Weights of a small mixture-of-experts language model, trained from scratch on English Wikipedia: 5878 steps.
Below are experts of layer 4 (counted from 0) of a mixture-of-experts language model. Rows are named router (the router's row for the expert), up (a neuron's input weights, with its number), down (a neuron's output weights, with its number) and show model dimensions 0-95. Each number is 128 + 32 x the weight over its row's rms, rounded and kept within 0 to 255. Numbers have three digits each.
After each expert's rows: "raises" lists some tokens whose logits its average output raises strongly, later layers aside. This comes from a sample of Wikipedia text that the model never trained on.

# expert 183
router:100079126102136146162116185147081135133179157105163179123123094164071103080128102143106128134107146126060123148157148165161085173124122139145061119131174129063171104075112158119121121135120116123125145094105147065152164123100088126139101142121197161113112156162083173104138037127110070151
up0:129109119136163167166109149122117180107125126133149129140091103163141138127126130181099141111121123061129077142132125092248149175136102123041166119113116110180116101122116126150119132181084099145180131114069114152139083129118101121140118079082135104244126135157109159119133142167103091124
down0:110127157130092120092100169086092124191072174134166107094168144133119128129136070111160148078148117107122165132083132128180083158099171124176113152120136142088105128134139157131144115116121169108084138128122098174149143125139132129146193117161212159062058066097128051125129126175163159098
up1:143135109104162118025113151103089097139119136100172070179122082119127107123171219124132121104046165153147111137140126168128099154129147145157138177142122151141168146090199149156124104179146178122133112105088121153171107113130140152178070128130141126160197080121124172103100119118097107114
down1:167112149146181209117066152132158107082192123149130145124125109093187114122053113130097130107209126147124170105134082146141135135161156127114130089117162097174126115133150129098111117125132140071127166131168134146103113094146060131110129075124109118172107144155126010132113181156117124112
up2:146146082171100125189070093186214111174105144176107129090121100103190136128194080131134129140154085134138130236157101146128126142131116127123101125117046114117137209124083128140137100123106118144116144128149144127112066073143092172125135105150152157132131105110123097152102155139126158119
down2:128144095062142139132128095124113161132103122152137148148119110116123115108189122123106098131106201144109122107078133131117131110155113118188202123136199223175160096107077063117110136124142105134113157148071202141117109088047146147146185075125096098141144180135094136116108165125126113136
up3:056112111126112132136060152131109128092182134149156127119132138139131119206125136122172091136092136113184134108167203091085117097151134113094183064089136137130116093071115123118160136147112104121114177063128073152142085100127137165078140092176135184154153181132110129111129113146203087132
down3:106143121096132087063146126149131131099126165125151139095047162163197125088123167153165062117142104137177156096192136081109099153150091124180095098134112108185069185106151082121077143124095083129138210153146108153165145118108121130151144102097122143097131179119133089155126128120181130117
up4:171130109131130085192110141202118130130131133129131163108130132130105104105060179090119027121046117149107130104147134134177119121128059232137076124162073083158132141129112140118140130185118130104127128141100171146132100136113108121119157101106105078134120117138115101079125128193159129167
down4:135155171150125137162115100111130136163121134153154106112130072142183082145124140124127122168139132112176157152105172129134134088176170066039055088146122157113127127106146149156196173043120113151133120137097089124129134131100126114141126216127148102082121065126141151118144180115086059114
up5:134107060182081129097139160126021111125179117131178096162140128072086127112119114120172118130093076123132134109132129120128171150149135122112196190115117127181173146116129096104061127106083142143133123110129155109179104167140126090176167147199122114056125134089111110183114115133145138128
down5:129130178111160140140131060127150118131135100103101160121158131122101123153126132133112213102177147122134220178126134109068115130105143133111138137156101095058142119142103155104198145108046044127065115186108081153102125092116110134159130130107171187121132131110134127082144133171121129176
up6:098126134007185142068194165130166088117179119082144140103159130141119129163129097109148116126088127121120074112145081164140089134189132126132058146135150108127140091124092182133103147077126097134111125159094175116194118165117119120128160134083122136166118112089154122082119178112137127076
down6:144119131133146196153107109085137128127118065123102135092123126165136118117115134095122150162130075053133160139126138149145124108129109089107191111110156149192119171232122137126066134126146118089163198136104137139114111120132076153192205143110126041137097097095136134090127121142085139159
up7:127142145111128107134060207154164126123114139108135184111100112106062132125089062127110101160136132128158128106126142145186080142137104128144092138118195107100149065156110115154163145124117116130107181100115098121086132159123220122096118171128154121129129129077139122078179062043106148169
down7:119158126158117117158196099142133127111067062124094113092071153132187118107151176146162097166085054149114126143145112111095159135183126089082137125128130099183072132135120095130120089128095131131121151118150104172148125187121099153136150163145221117151138139131148165082111145044166094122
raises: "o", "te", "jo"

# expert 68
router:122084102154056166154114146169098135156132082101144157098119089139138157054114102120142186117146149149094107169122182117143097128183099166155070128129162166096153138111085161078087110149199112141151131102124190090144155121109078156141137137056119161124120145169100143085141063142158105094
up0:106125103125077142129141155161128175182130111121153095000129104118138159134085114126133140075086137149108114127124149176082084117176158075134123145155142138115103179115141164122118182075108128140145131142109080090126099153164077107155094108112127121123181128222062114108120107091126125120
down0:036130095145092137157154093122150157141109207133156130154107113050130151105121153121098095137115116118172132179121139121148078125118133092094140136144128087171135144144110186079050164129069098144142131166154123142122132143102132169125109125123187107121122062144131128140149063228123166143
up1:142094115117072156127119125181119129139139114116118169116200116140117152136221097195080129094108126149135116092094097062144123096206143121096134077115120117128130140114131133121119151189154111129141155090064135105158152195160127130193106171074130108147147096121107178197127105118124069126
down1:128134176088111092208143131135125127080092159122133166049139096041095134125119158116107136110140126141160156048106110117177123148186143104144149124125162100129124131118194107158087106138168128126128142182158163125079125112137130155076134136148150087147111191070127191119056115119128107164
up2:083114185101146119143175133218132126126108106131111119135097084097132086136125136087104098130129150136115083127124198232129166095113162134127150140166127144124134112173104152096151098142164139163116101128127196123101108132127125125123147162125135073030099128174081068170059106135115119120
down2:129137057160072115119091126112161049099188156136116128127142144115071158074164088071176097115159119151126099139138120102158084195110153096142152097140133151158126178077151129132094122107083092127117133129146103122094176157125150109129224153133126206130090126109107175153133172121159127115
up3:167069128131139128166077137123115135136148120090133134131178137100117092032145106104129137063149132156061192085108127108119157149111108157167114130116158142127124205171105160073125124191072115091103144109101100106073121128058127113124122180118132158132133150125149129161156090125077164193
down3:135199173100105114086162112111152080144068165111136137194125071194103132200200192175125171159069124123158168100087109142084136148136112144128137162101161103101159080075135100169125101139116096116151126130123077145130127160167077105099122120125132110158120173099100102096108136148135105110
up4:067162128100102187164084160144078123146126144134111113141133139152156096046130144164167132149168158151076140127103119145135135128152084116127147128145213157064099119115110144116121147105140110117140144137125094148090215115133124124153109175180102141160138114109140118145097055114150226197
down4:129118128143114159097112154146177157143091185113100163086128108099195094165175156149128111139085182091082061097156154158120124179107078084125150077193107115110123164110112071126111134128101125161142132116118089076138113130138184155121174154075145097069143147160124125065131177112164137176
up5:178162161178127088100129135185063134160173113079134137110106136124201126119139159098122128144135142125124141151150138108105127134163104142100161169100130155106120076110076108166172118207111173086174078139147126067126115092108140123090113144149094128132108075099088112118183109056147144044
down5:114152127087173116113094136106107109058117097123141107230214100097156158113137142109136119170104067108099158120155141179117102113111112163118128116170173124191128177150125080094131137077160064139176184121119161131096131133094159109147157153131140117134093138151101173129092102111117054146
up6:122077136028107116130131190152192058101126116171113124134114120134155144128115163148172089126125120142163096124134122132141121138156135103118112108092176110091198128168126125090110144148128119168217162161121191175101129138132095106147119087098152066135168158096123142070099160121191167132
down6:123126092214173126157162148136123124118103205111114121064118148133127129127205111136109166170203124061195134117128147103070140062129121121158130129198100129114109131130118151148107111166108117135130130151100126087079102094070164108133134120121132168133132068122166058185113136096133121117
up7:141098146118142090049156117074103114151136138136085081158122124125117110136134141149095139135130135136129114243078161116157118103220119153161140106125094131162118130125128134173152152126100138058108128098084169175123129106105120138189181118142122149115104157093123214075114132157061115153
down7:153152143104131147164051108165122072127129124146165138116159168068169132162095063175117133070129125113106083104188189121109124143104125150156100133123159125061160178121153115151149147166187187093129143147108106072145128137124174075073135096094140105127108126110176097145169128129138097064
raises: "us", "ting", "able", "ted"

# expert 61
router:107121102123112165151107162151110101136173146122144185162116098163117119092105138143165166128146108153071068139099127103149071120157086151157089094189169127071143117075180151120077107103169083124149132157086169065159131094135102175149098113086185182108102125136098134145061112073126097124
up0:114062105128100118180122150111136141102167147118089125168159139112096153108127093093098138090111222111157091113128129181134128079175127158130107106125172109131181149115141125169088191101084080164164124144101171201158156118153114109112109153199135130142136102134102122138136113096100150025
down0:081109152127145166168171108078070148141105133127145124075066129130086176151138108117124089122128116130127132129154138107158111127131118108121140141031125056116167115139149077139115159141141132141135176139177094162125115065060165122164157127210129177117158099123089210096169169127144114106
up1:114147185129098105137139082128053091121095130123164132153207116134129121149148156118128089106101078138090134120133118089119068177123105114130122076215203131140160159134180104112117107075070118070167143117091135141120132149071105174100107128121197110075129101168128146135160135175135148135
down1:139146193146137110139129144089156109121124123124146184208151084101130185136153159128146164132112071129099093160133197128115134140104153101125168144184091105135064082104096128189140129103088137105094190124104099077157127070134169114016124148122105126125129101132155097104145126139160101157
up2:103138139098098112192191100084133139100125100166113112169077129133139075138165134114180222108152080123099184119198084128141127144097105128105173111075058139121118119157158146168141137116164121155135140124127150163075061149149144145149087114088106157129127127172156178132152161130073163121
down2:160109138098119065080125142110128128146193161157108180138126110145120127110128199113149058168145103170140123186119122135135043092201199162110122133165121164171141192136127133091102128103142114101076076124123089157127093105106067073151182142119091105123137111140164122153134138104116097137
up3:096125131147090169127081104162208169148126128189121145123146109136126168127139160116088172111131128153128101114123119101138067157115094147108129129167128100105135121187150111093038151123099137182150164129096156114119172140143074142166162124139174126114143068082117044176051120136128177092
down3:130103157125148146101104190077046157130075117133154131144150161107127119084116114126155146107121131083150133126146163104090099163151108114145089196127077183117125207132090149148149176099127166146117126161126121188116122138109033089155111126107069121154102098142087182198156090146137126129
up4:172074129085133114110101189149112187076111131122138114106121073144075146127140098118066121137105149155142150176155192146125098100155104138112131085131112153113057127211128095196166210166056125109126118080128125100157094150129104117142134139114127160115127142100142130105132166174163186115
down4:131129122118131215106110131130097117094138130114072151153121101117107122161114110125088174181114183106132171107101144143133071133134123141126195141166166132103148112121132162110109101078188116155142120140120164225135107106115125167059101129064148093092106086100216134153128135123057162131
up5:130133133146148094131121134090154124105162141112137185145144129141108136142045124086127128094124117072098121114179155126122134118195135119064130105122107073106178149136135133236193095191134159139131136086129115175196135167101135187082123106112151150111115122133160122112139093060099070100
down5:121137059093127154108133141127047150098142129093128123125132112152103120222153127153135156187127183155110084106074125115125068115159115196143112098139078015138213138159151133138154105126166112147092113161155132135139127171119129143108104082143098171127173164109129098126126098130138119123
up6:183125129196076086159151103153136137132165142072100134166091123116166089130132126120170112083148107172124099121132149095083129098108134112175138135097185153117043064109119166124083056157134162113126152167128140085138111122101118129109144146131124138110132234143134107137068114092100167181
down6:133041177130128133126117142101134122036115119080137092128111157183176108125158139104117103135241123090092144103082136164137147131119129128107051119082095132119129167121125122146138162142099109118172121123081178138174134141148100112157157114185119168125120146153082213106124158147126093113
up7:087136130107177099155114102109172107043116138104144131157049140087106125115145127173104136110149117165143083058127091126142154110162137106125127151208129092044177102124149106110117129128162135119125133134046112110153078154123140122113117185154141111111128173174166140131188129203137124090
down7:137112131149153095165163138121177101072144127108116101115156137146112185102132128117110152106171172096077170139088153062155218133089120177147124128133066126110129140121134152139147156056071114119082062137157120140147130073060113137141125136127131180141139131167140090130077118113211124170
raises: "t", "z", "s", "n"

# expert 84
router:081094135082099124197125152120141149143157135118172158167126065104131118101112132136140155135119130135061125128144146144173067156150118150170098065145137154055149135131147177100117095154131082093152145134088159096192164132114104140142103148065150168100053114164068178132083138094144103085
up0:129068117080117124131126144112193127103134158178073184058157107105086138123178167160089117129117128127088087188157079104126124130177172084103101077120086135129136178165120147134140187105157173066143111148114173117144123125121119113187180136088113120172097135139083121121114190140150159158
down0:095155115132113190127146144139061151143067143172134169119127128144155118193088117105113120127108141144125157118139148138175132146113132128132134141134115126105132053138173110129145180132101104146129119101124105096108201098125095082115190086138107150145127129036143132173077031158164081202
up1:174117131105159143118111113080135149092151126129163251092142126057103113130178142114121181178132126132187161199097126104135125151162113134104131139110155102115104097144134127170189136154107084092119066056123073126164058126123133145162131108090123128144134144141160123118137110077126138074
down1:099118116237139102131147099131131137105127118144152122143163133119139157147168101094159142129143124108072145212144112124091159162094124062055130098156128087086101105093185136068109162115147125093143167118071081153148129099145132141145125149122165128229130093160107129136142116144117065154
up2:187166107147088132123207130139119125081144109136147121118176142068123211146162115163169085140112214113117126173130140105123163132144131117128139160156123110159139098128084057107193097129052140160077122084129143121141125127113110159141154187098134118123196112100096124096116090125098173092
down2:149122063172146082121136056145158201128121129129126190129128067161165199067128155111107163121123097061125096113165113117134114104119181187115139142125111133069119132116143107152120127047128133100105162084076181160155114203089101134099184150137117172121125130130139127115111124136133140150
up3:100107140113054134119186122140136085151188179137171125135130105077135135144184142165187118177130126083127147126112125052142098187129132116068139118132103142063159147087094165144050074122075174128133111150163172135105137113125049128099120149133114127117147097134094107126085121128088104089
down3:134145078094149065106096103113144139069118153092130096152127145175152178158124185082160167143084107175118121082129177151105181153119182161149127183117115107129071134130134109115164200179135147110116137077151099037114092132159106122101109144127105068109113166128168092151120149091125151156
up4:112148118118124110171045123168168118139112156211111153115108083143138058128106123187142110123106149100099118120115129128156148060124165121115131099096153134124204105046082094131158117142107135076205113169098073076127131136128093110136102156121142125175127134180130122164152114163077157153
down4:143107098124133114099128135115112133127126096203180135172161160096048118106114124128133185127087107130123087135177148138166106133130165133108171121094176163131116121166128128206131129101149144068053088106173102142167144090144129031147156128177110124161142111148093086104064161147155100107
up5:166113153117131095106120106159057156175092113129178166090160134068152126106122090106126152128133126119121094115168118125160117114139131162177042114075111139158128155100081102180157022127161176136163126112134131118098164162136140179088045131126139108149132109084148090088125116125185121147
down5:157137087177133154147100094142151128172148158116054129175095114098087133147059199084117100167057146137149129126144130061105128128117137191081127149153103108131119096107150177165102127113113163129106141133103131076095114167079155135185191126212106136119119134177076133131142090145122126122
up6:131089172118182120120145100138108078121128114139182145067113213165159104179180141096138085126162133150103121104179141117139167137133156168102148139137116158156131114139158110174055133133074131187138132120141088204171121124129129163123144127151140082089173155089146089164117100076126199097
down6:137135118110199151117109146160129147136141147082098142237141076164159098162137142134134132132116054138091184058130124146158133116093139139162121093123170136073129114115199107124141087170183127129090119155092133112135137110112143124089124125128074161137087144139046110156171085084112111175
up7:058135147151150129228156092108118115117142138153157132094134111083096132120114218137110117090190123108190114155115153172144137122162141135121134086076122141073127190133098148120171158149195125146099139175167111142138108111086138053116123118146104079122097094166060117126144129154119152102
down7:126145121127105119043105080158057141149148143138124165130171139193160120124139126104124124120136128119088139107131128152153183118128059096108166151137130124120149127164124032127055115095126122169136098150121138148124095068121137180138119184055156143140118152144190198154153155061117120103
raises: "est", "ur", "s", "o", "\n"

# expert 39
router:107091109140138164145097207153114159075159129087093143090075111136113108117097090108172132131148094110055110173136128175189091149115117172143083104164196169118153125102151154072127083146166092109118171142089145089126134135108125184133082139108191157097114089138086150087143085142122145098
up0:082141130103095130103151108128192081142185142180088172137143158183127104136142135201153130193192103073133125129081185117144122101128118130074089138128181125128187075143155123096151111148103098117108121100189158043168129105106128089125110117109126127122072126141149135121142193132124144093
down0:175147199125128164120117127153166144119081130165076039119105144101119135147091158144119119127132132152123122124138133141082116131122050080143121158139131153136113098120127147150006119133128086109115125210129121199101122116105136136094093193138145142104119159144153124096068167194159142138
up1:162100061178122196123171140126041084181137125125119146150117128069136138127128128160125044092163058116109135128106125150142132119205122129089148062161123147124128147108146105072121132170129144160126124124069144127123115122095126185105117150167159122130152129154145197083095124098120159067
down1:159107145187122066181144128121113101131118197144146130139138149124206134137142144127122132072095129116141155187131127142124114109050130150094084134184173130125142124113084124101079132103089126149121120134171044124145210123151152117107125145101120148098131103212058101131123150142099058123
up2:093089169136122103170129117152147108145147147126098098241149144145152104148157133134076130134130136118119178201140145128214109194097098126124130125140129122122109150229117127080042104110074187137151123129120126150136107084115067161127115116145119150170126122097125118142129119066129110113
down2:123172071128143112149143140078113124122128141135133165124110153138083173097137084119100127178215083082191146148124130077099107143114112093171156147142186136147129134122121093131112109135145101189134126128138137163119167107080201077132169096071072086116134089234128104139115088121138128139
up3:088132097145064195086090130131179142173171095114126111131137080147136094075149123100110151116119200073188112138143130089101122107145098132161114152155185058159194133097129112133143159174153096127143107149220127067103138191093127113138089155134130124113137113130125186109133126150107111141
down3:123126129128147118132130134172132066136158126124049109138104129078086102182131129134189149092127122123116189170193119100151110123078114116120113131149105086082116101195073125115130156150113168135107119111124094133170102127132127160103142179208079135169069175060143177106183160147107099149
up4:142106175071126180101125131090152146110123116112088123213127127137079174121115116161208130099131152153167120160144089140149070163117130197109122177129118103162129151180074167143048109112064121102127131091110180138118145108116084096120127108104130130121193155135170132184141132123089170103
down4:162132113078174110127181148140124126151143124132170129112165103129141156125132107162204139140092163080157127090112148119142122101145129131123042135038141140127131205123164098141141152060116119140118127136154151141098184123084213111127132134147053088126075133047125108135139109081128136151
up5:137072126134206113181170128133149099154071095181134101132069127176152177226124128107130143071103123137104092134122137143168143114123154060124132106199096199112125135111049127119160062138133142132114117139077107116128130164101132127162129107123101132132087125177130165123097114118103144169
down5:068144151068135129207082134097127114133191160075094128119150146103064162138128109161085156152143115111124136207106171135214092108111105138113190183114130101088107089155114127101127100126113122136154111104162114117132153098163140107168120055168136066142106146112128124118125128199155140134
up6:175111193140109121140125137127126065166131111159132126094109132156077113114109136162139102108137053143043147105097157100156158109142177198127138104131076131098026140150176149040083092070141123122108157118139099129169123135128118148103167130143164147131178173150122151148125130130122121176
down6:144163116095174104076142117115104139164128152175173129162122086178078135086147101110151115128111213074197119125159088147117122117082088085134059171137123174137122143164157091107162099099108119185112076159100146094116137106129137154137158131104184161116158103183150120060137132109145118071
up7:146142115187045166097073148160137119113129117121161110119142118117096129118099055186186144178092117103138193107143127132130132183155112139114093127116096079111103100109093150157087150154182155149079145125098145144108154100106113108141093181095187213142114195102125099142080127163144132118
down7:098112175129157134064086131101089127162124126109110158130141143109047128105068115120103172163134189147123128139177123115129208073127113120141155089156127085091179131130132128144129084191128130079149166090089088119094112156150105107130142120120133130202114113173105185088219132154141136115
raises: "y", "se", "a"

# expert 53
router:140060085129112142151100135153137154172147120121130147125116097153104121125116133156142155110139105104056062164142161174181063188099091144130109131138169155081159068094105147107110079118131114116130154111121174101155162111040133168160151129109186133097122091178118192133104100066169109136
up0:140107137144127089097097096128108124128122119070122151129128115114107121164157054106114163137080087033132121113129170205133108162114140116128126097191127120110217084140098166163114158141043117140123178095140145097144143074105091124123136109072146129108094119163165200124099079113135113124
down0:110133130161129116107098110108134155104093074119129074038156136178073157122148140138169103165182136114124076153043145120133152040133183166095102115128106148164106205125110115149119171092178099117129077114112193143187119130103153120188137165128143134130138129122126109115117145098136166125
up1:126108066059211192124104105115094190177113146108130148108059127096151116143142180108121092121160123122201121104142110135135130180175130091128177130093139124088131162072106148110103072135170129157171108110127130120118163112173127113122166181113083120161110075090127115187128098096149149116
down1:134133094108113123159174148091113119128171163127169144104144190079130182129156108093099139104096126139228129123129135161126158014095136129134112134135160138112120090171221132112112069137125165114152128128129135128120116129147166064161072164082061149165122086113142130128092120130091123130
up2:120151146157155105158136141155136134093105179118065109153078105167104178089108183112065171090086126133150130128161182137136126107131125133129149140178117135168129155133119135077075130144167131140150044127074122100142113109082124099203221204116133133160115099175126089151125145096120118157
down2:176125144141091090156158179090116142200046094180140141124134149114136143085141107110131149095126123073138129160133133101104128113096121129115085161010120103152117061106139149139111136189128116108180160096128114090171096141109139189122102128137139124151131176149129187120213142107113118107
up3:136060147113142101137121080087105158113072122096173127108117109124158095120161161149173165124138089144119134236126083098131126150123131086099114128143160108033126160119117125114138047121129126090126110153128109089111186111102132207114185128096101141149129130111114126130194105139187104084
down3:133166123130092134087133111122131084140156142135114166142092210132167122123104122145091077143121126134085130049119134130140148124104073161147185132172134136133134141144126016144101107101134101236125201078130160132107106128097162154145138116096175160132093159121096124138102119093185104147
up4:193114103127143139118148133118142148094147184125138138093142111106115193109127074058091152154151166127104118088142136115130090191149153142130120088121068083121113158123126110173139163099176090050159141082096139126133123124116127131063197183114128129143198178082130102183182113134141137168
down4:122155151047104151145111139123121127082130066050126126132117063068161058146139179151156117100157103165122143129123177116094194143136146104108134142171137125132128161161178131100126152186135110164141168123128147091165175171128176152086132069117154113146151098082155093100081108069140122112
up5:137131153154152134103089173129147105111143091137138107124103160101135070136142083125193181118124104080107129121138147139137129151188143120058077148121150098125144059154115143122154088114102169101197132195122152066092085080089045191120130115111137176139159109160143154191130142149134162147
down5:123155116118117115168139157100126127124075181099042113149113140117163126133132097166117135158253146084153129173100146114096104086146152128102120165117164097147098081143111143115124084132176165133152150158119157133115124178083107126152098081124128157170072117159148053177089102140151127074
up6:140144167188105115159128152120183161136134109134114107135113085153149122148089105105134172126122119144132135126138090118062194127154138147161140171171141144177098118169113140083113104124114052106115149143153082136063105107107149121169064156150057152061081079091190070087095110103122123092
down6:113177130127128082081140126134119113133113136197082134136091152117054074108109133123141142068159137156120108094103087198160126128154079129141116128092136156098143204097133147096090136131149192139128035124067109127135135123151124126135123103123170100128176171140103141203124126128189155191
up7:074121165097118127136099152126181091146150136156134081188119113143141096150116130178102153141152104087150099154081132132156031201102128133133132150150135173154162136176110121123110098022193140171090123140186125089144131126136114126092135091050129124141128115089140141147140109150134193123
down7:111133106135121135107163130132133124121143126108105148105220189149017110101084122115111115169132111090180129081173128119096153113125081133133134092168197193124116140083084088125132136144119116137124149148131136140079087128128152137131127156128159230204080116179128120129126091134098114107
raises: "ed", "er", "ers"

# expert 34
router:121057095149100141153114151123156122132155125113148185116078065167114128121072102124179169116105116142126050179178157155194085125162176126154092077127148119050157126126088166096109123096170119097161128157102148105116160074092098107126094137125162194094099114142117146129147118103153135081
up0:121086137184122146145107106147127104140126176169177163245073134130121148124186057159106118176100087134106128109125115146121143191125116166160102121137112075072129129076148129117174130126167096119180123145145130115049090140126132142124145182078122133159133121123121145201125116132095082132
down0:111118075099128126122037128110135140117139097059141116132147178172041144189141086078128120133126130133146212119120152075099171080106120120128145096142166122101119149132115148106165115125132065129112117129143136200089120142127151118143144140158194120169066186117118155157118144109176180113
up1:131077129138116140121142128130126162145080147112141117116056070129050141172068139143095116154147130117160129195134114151117150144159135106128088116130101119123168077106126156140168126092092094123178109077119139027191112176141125158114134077133154148125124114134155166109201136223129121119
down1:126043164138214131136112127109170121124148168101120139151113108125125215135143135133124113134110117087113159105124173123152083096076109112156146116164126097069153184100126129126101154116120132171085073176102057135096175107138129104160090088151122142119128079150161142098145105137207116199
up2:128197097150129168144155119090115116096123099153148131139125126185167101158065057141150134133129132109136123127141173166143132127113131127162091127140166136187142149105222089117128053085058127117126137075129146088144192132147152127116119116132153133107089055134155070150139125081132154049
down2:132098207185141169077061093188133134093177137156130100073138101129115131128146134100083124148124127098124102136062152143113058138115158131105131148118080114119121120130165129117133185114138117170101126086122057149187121151049133132133102129133145124139178127103189131155126180136132109210
up3:134137148075076141118189199124078117089153204155140114130152110113115117124160137061169164069186109126098136161157112051112116136091127083104133099204155077139160105139099077156100101111079127100095171166157090171143178122149140123116151098122130108125145133135133170137152121136166143088
down3:152089140102138111196132092164144096116125123080142132163199012094093070124154115101091133124152188105132115137097125167145129131113122153104142229133167126071142109087156142150140146126123114195172096144081113136132167096099126104124163119136115116150134145191132103120142128156103115071
up4:124128141149173073139081103133118122128186108116158129121131147129112121061109094200118141136104132122131127122103137139130138109135147069117171037169076079120041123131156132155093110129176132124127133047136119114135130156173111165136124107147136152103174143124117096169255132130121123101
down4:117139120176082101034131106131158116154101124119116133118112084065111106088157177137076118124138120127124146134098158214113175151108131038126144132134134137155126143124201146154120123148140152118174143144170129105130185162109120126157186111164048059130092161119059112133129117114134158143
up5:122178070118190154146154163138126171115181135106141100141113144160095082183098132145136133123128155113162136138110054113086135141125111109140118115131168171101113096151087097097094123126083104152013078068124130142094074144117131137108122095123143198098090149125116204097151111108140166166
down5:129167107132117134119142109123091127111144033099056132107162024126174116111081086101063130133127128189122121152130150131131189141095135127144155132142166140143145227138148127116128108135157134107146145182096119121127144125124162133236074132114127102178141123140107142135107105124087096147
up6:123128125160083111091104162136123159134158076191161162159165122128135084180138141105097125114132147147121137118147217054090127111182150133168131218157059138089082131074111094131084103110124120103135143110097135124124135229139111077189101119142127146121135117132137157112121090132166133154
down6:185152125117144121120070097109129153009088095173167067133165135166136146159142103113153085168217123134145169149103120125181105155109102117167138076079131128113114133132175091126125120154126092109106106138139142126123125121112122160124057144110104118190089222131119146093149130130136129144
up7:122063172166173126085121116140099106104151187108100118202169151093144098153172132094127149119089166149128132138201135072135133123132186195068151102144179133144121110071139126077063150119131097155140131144158137126129118120125127141093139133134105170129130134163090055091137137172183169076
down7:117104118130128200165164109091119085134121169034132127157124127205127125147148154092139155157119131122120173164106126127181160132119121128082135115185119156091117104112138167177123153133132136123131081111033150134121123118160131213111105112141122075097099127055123050088169150155112130127
raises: "é", "ff", "vi"

# expert 90
router:134088146153113180166146161160135137131162145132172156129119056120071093093118112140149134059118139144061115164117120129142096116172143143168071113148159142038159100112122150077090098098181098101141161124081144080210164097114130115121077138087140144116111151144093190137113084114160112115
up0:182109083118128120127142116131062127125125163146161114130144122128201182202152133138100221154121128200117127128132131156135147121090168144109074145148105071183132163171102196189115109079104128171200110104104131103144076146125133127110158112160149103092119086096146130117127119084151149109
down0:153141147151124128105022097099160077139141100123120127131110134129070141102113110096129118143152166151119107114079126193145117173107127138142130110168096083088121152143043115120130138122102080092078136176107237158094155132163105147145133141142129135155126137124149113185213129104145187140
up1:130109109140083110150127188125120107126132174103123082159146137128048153128147130109118181102139121132102025126177132139136092133069179135112114142095150103097128127066136130090147129131069120168124218096124124054139140149125108103137123190101164118147167080125136175119111180066124125154
down1:117121080130166129086134133152152128131180123145097153119102155124154096120122153204123074157103129104123110113116129160153196233100143096055160129100131031130124107135083090133125134099165081136152146174128165134102160108171093122078150178124127151131136091131120141189104139127129122054
up2:073149190141106153137134115162110139138105070080149081118162074165133119081168156108146147122143211153144184111145176148131116055135191118119086131168133151111092098073095097078114142145125120127153055136172147129166121128101073127135113109091130131122140123133083116036147136138122104095
down2:159107114134109132144131090170146146130137074124118159123156125128148140144119141084131137157071100094188151165184081110121077116117125121107145051173097149113140195125110213106158107100104101113083126179167120127135110080223119183122120147130135176121118072133081133075129137122099189111
up3:193227138168067153152172154089130123159133113095168185106107132093136135168077125127103157175079207187115088118129073129098137111128184110139155090118119141085072134174098149132135101146115122073096137155130154154087134084142147129093122067124148127125144168151130117136070125143134122124
down3:116111116113089101117126141110159206175145134084134149132129135096094093096117109125168132136099115158137054195132124124153126124151106120081122153170166139114125142190121116150163114086074166060130138126122152134140043131190129158185185169103107148126141105132092043131105134184149072127
up4:120144018121111137134122080129170122128151097120130126085161150151139104109114129135094110076122164123134188091124132118072141131127121113114153058110124148110172189055118132125123121154115126076123136132137134148126143101193161198138214125100081144147129129143144212072165135085093105144
down4:159135150093152167135218156156130106125164150123132141114087123134011130154158150123116095107017081093142124154128175090130137130132141128117144122142122145108129104217123142121133143110110124127106120093139037155105118119118108099135172156115129134108146118174129129049119148152151190133
up5:178160148091139136093132162136118196089142138162133135186141122107132082171180146093120130139109132178144187146163138139080123118161072139175107065119122130134129139130140185064097095123124122120085081148107168115141141114100134144138123078102190178120124069151032138137093072127178127132
down5:127133135157192189099147139185149163132154076186115135141142089120129129111120138141138127125122133076109156126069110179125132109129106082152100073125189111216138110089099140100103174135124058092165107165079153113155117070106124116079134065119085202125177102133121156164140129129111139151
up6:175151095070099122134156121159073127094135153114158168173104127103172077132157102132143086186127143152125156112098089121166126171115128130101100161122144130124147125134131112152084111046143100084124116170137108197155126061168151140134095027131111068107106172113087105126177160127098170163
down6:158121128116161127139150130118149185168125190099144116052108129170091124129137128173192074067124092131108203100148151108059209074103112106118104113122136166168127195080176111120128116135108117113093139121134110107133174129132142164146171084087070170132137112126114132104088114109180109145
up7:098202130135068185160048203158117186101144172196124139117109149159164127106122144099122101093100114115096159155123110144126132127183123129118112130101163154178117056109136088115138143128121129082143079161168169093151175086086129108058129097130171093129158136127108077130140103134155128157
down7:141097128102147131127142126099093128111103168133119126124134122178110124138107163174131138071107118125132136128130087134163106120174135114076151199071187184209143060162097127134075141061093129131147120134193134112115130134132121129131111209119159090175126053128132141169152164079102059116
raises: "ed", "y", "an"